Below are experts of layer 4 (counted from 0) of a mixture-of-experts language model. Rows are named router (the router's row for the expert) and show model dimensions 256-383. Each number is 128 + 24 x the weight over its row's rms, rounded and kept within 0 to 255. Numbers have three digits each.
After each expert's rows: a language model's description of what the expert responds to; "comes before" lists some tokens at least twice as common just after its tokens as in all text. This comes from a sample of Wikipedia text that the model never trained on. Tokens count by the router's weight.

# expert 24
router:106140139141115156125145087118101103140198107147124102107130118116141121087119206138169073128093141172145155133144125143151093117131085126189042134134105122120138134130089150167110103141143137176129096158099125140140098134117135160134128137106124097138101144091141095130131114136129127119121102092168109143127062138128120147110124121166143163132107164102081143155093165113140137163104
Relative words such as who, which, where, plus inner pieces of Latin species names, surnames and foreign words.
comes before: ",", "\n", " (", ".\n\n", "\n\n", " that"

# expert 11
router:119109080137107109112160136119074123076138124136115123163136101083119137136129139105118134133155102130123134133134152147151125169119123142148128144139129124096111129099107157102154121134155120143154185142080134148138109139127093178124171142078158092122111165144152113083103092163123113117192104158156131156186142137122094127124093152135195082104089085138154149150133160095084135143134
Month names in dates, such as July, September, plus articles and commas before nouns in prose, tables and infobox dates.
comes before: " ", " first", " new", " time", " second", " he"

# expert 13
router:141132139175099139154164108105124082134101144141102097147138115114121153101103133131117171134137083140128121140151150129125125176118094106166132133121176089125106114106120083140112146125118167108140160166088170121170120113094123124131169108112104127104117144112130116105152117123135126126174098137167124132126104136115129090149123142132133077106092102155157136148086129099063115132107
Prepositions like in, of, from, at, during, between, especially "in" before years or events, e.g. "founded in 1946", "debut in".
comes before: " the", " a", "|", " his", " their", " this"

# expert 14
router:121113124126099117170165142147135134111165170203129132136097118093140135138148132134166070157098092114078098135168110135122132156131092105157113139125093157066121142165115164128096120163114146152143179171098141152174121162128139096149129101123162104100089122157149182087105130138147135118148103131149152117141102143118080170095137163123154110139115126103177158160118165093118110097145
Words in names of places, institutions and organisations, such as United States, University, New York, Division, Northern Ireland.
comes before: ",", "\n", " (", " of", "\"", " States"

# expert 9
router:113102097154125129121135084121159179137133116116153117120144114100112129128112128163142138119101102154109146114113130136097103124122065101174133103181144141110100097171126134139112144171115148160120094129099089132126114134133142107137154116152127103085122145127155151145116096172150131138176116099140143139148109155107134149122173087156181167136110129090090109113092170128111097119112
Century-and-decade year prefixes such as 200, 199, 194 before the final digit, paragraph-ending periods, and mid-word adjective or prefix pieces.
comes before: "0", "6", "5", "7", "4", "8"

# expert 15
router:137152137119096153132153129135143130122160140154147139149147086104120124090090151166177096125083121128175131159177113119141107127143101103165098123140158121092125151107105043147132110122159104117149187123066122091172097134111144132129111141111067122111105126104169103098144131138108138154139131137125122141115100156071156162127140151135112108128114121126142154159144135077093079133118
Prepositions and linking words such as of, for, by, from, during, between, against, and verbs like helped or supported before objects.
comes before: " the", " a", " his", " her", " their", " an"

# expert 27
router:095151151107114120143116097100135098151130096123104126182129095146164142151133146090155076136144129107112125117121103145149084148106078120148100134099117140100086168116133130145117110154139160161094106144106113118124111109119153096149152124103155131169120136122136133131183100098102108152150111141128092086138156120084089086112122150121134108112095093110156121168117122132141111116124
Last digits of years, dates and scores, such as 2009 or 5–2, plus nouns after the, such as south, century.
comes before: "–", ",", " of", ".", " |", "th"

# expert 20
router:133126133128131145079142119130163141144140142127112118113143074166155128177107158116135092134115118111142120138094130133124128145137082161120137166155160114104104130139116105196137148144125127126132126133108134144149085157129155076161140104137123132143124141163146101107090099137083143112165091151163093178161122127173162167150139147102144126102142097162115145112116138110104140154130
Digits and numbers in tables and lists, plus nouns and language names in technical or infobox text, such as Greek, law, Body.
comes before: " |", ".", ":", ";", " (", "\n"

# expert 7
router:124170119111095114108083113101188096156160166167132120096143138117156146109112111127136126135107120134116157139137093086164122121117120112154095096075118132128094135129153124121137151130091172155120094155104154134123073151104120080127141125110095094090139129160162113103124108115114117118140120106185109135183124123103130159112134110111152077129107152148139138168097122123109156176128
Commas, colons, semicolons, pipes and dashes separating items in lists, names, tables and clauses, e.g. "London, Singapore", "Sr.,", "including".
comes before: " ", " and", " which", " but", " who", " including"

# expert 1
router:090137181054093108150124117105152135093138120107090107134097121147147101191157154105161087146123156129088108141147083160138132122123074082144074135139092119086099183138103167188097120146115137168143163155093161133143117116134105130152127139084166111168120119143147127112139128113142142117141099148133123135125156103101098086108138152135117149127110113121137130161092142122137120094117
Common and proper head nouns after the, a, his or 's, naming entities such as team, album, station, Party, League, cabin.
comes before: " of", ",", " in", ".", " and", ".\n\n"

# expert 12
router:104142077195115097129097092111156160106130182156094115158106121134132143104109139118176106110100115130104151145106134134146121175137076103157143116130129129067147086120110130137131166125098160126142170143090151148168124179138144107169137140078126140119115123148173142108141073109120115142148096159183109114152122112113170106124131134091133135147104090103162130146144166153147116122131
Plural or content nouns and single digits right after a preposition, such as yards, habitats, wins, decades, birds, individuals.
comes before: ",", ".", " and", ".\n\n", "201", "200"

# expert 16
router:087130123180126124142127103156122136126176107208099124152155120143132153097118159125168086121088125150112133172144141140118118116128094092191186141118193124091090093129090174141112120152147158148106111140098125110150119110134121142140122118147134119113124113110165086098119134135160147106132126135167141150157099122094193133151135135137133105127119100149144135128097133063107130121161
Content verbs and word-final pieces of verbs in narrative, such as released, held, moved, returned, develop, receiving, for-go.
comes before: " to", " in", " by", " on", " and", " for"

# expert 4
router:074138116134118158121109130151144078109131098124103108148147145088130106145084142135137134104111115118174149098093113098159124112150087118168102121116100134121099142108114072103175102107139109164172130148094126117156117109107144152089107135120100102109120110161174129116123091146136113133154141118141145082168108122116095086146140113158111158130135111122129142115151148122111166127155
Bare space tokens before years or numbers, section-heading line ends (==), opening parentheses, currency signs, and infobox field names like Casualties, status.
comes before: "-", "201", "200", "202", "199", "1"

# expert 0
router:121121115152127122118162133144154097148151150125142172163145104093104182128090157152147095120101132146158131149145124123138120114135103124157128096141152136120088126125127124139156121143124181125144156143132129127156119126135135121144126101111106128117111143152176113128137131179135148114133134141168146127155102119135098155139130134141149106103109122124163128141116205123097158145129
Finite verbs, auxiliaries and adverbs right after a subject, such as was, is, were, had, currently, taught, began.
comes before: " a", " by", " to", " in", " the", " on"

# expert 21
router:052127125149087115136093137111127076119108150110130169144091117113137105087101136127108152101104113134129135114110126134153100115108095087163091122112156158096107148131150139145141121105177181150128178153097109125083098142094101135140160126119157146155115132163112134146142066176147125123156131117120153143121126129118141108144110133113134134158103140140143155130153134095078127157149
Opening and closing parentheses, quotation marks, row-ending pipes with line breaks, heading closers, and oddly split word fragments.
comes before: "|", "-", "born", "201", "199", "200"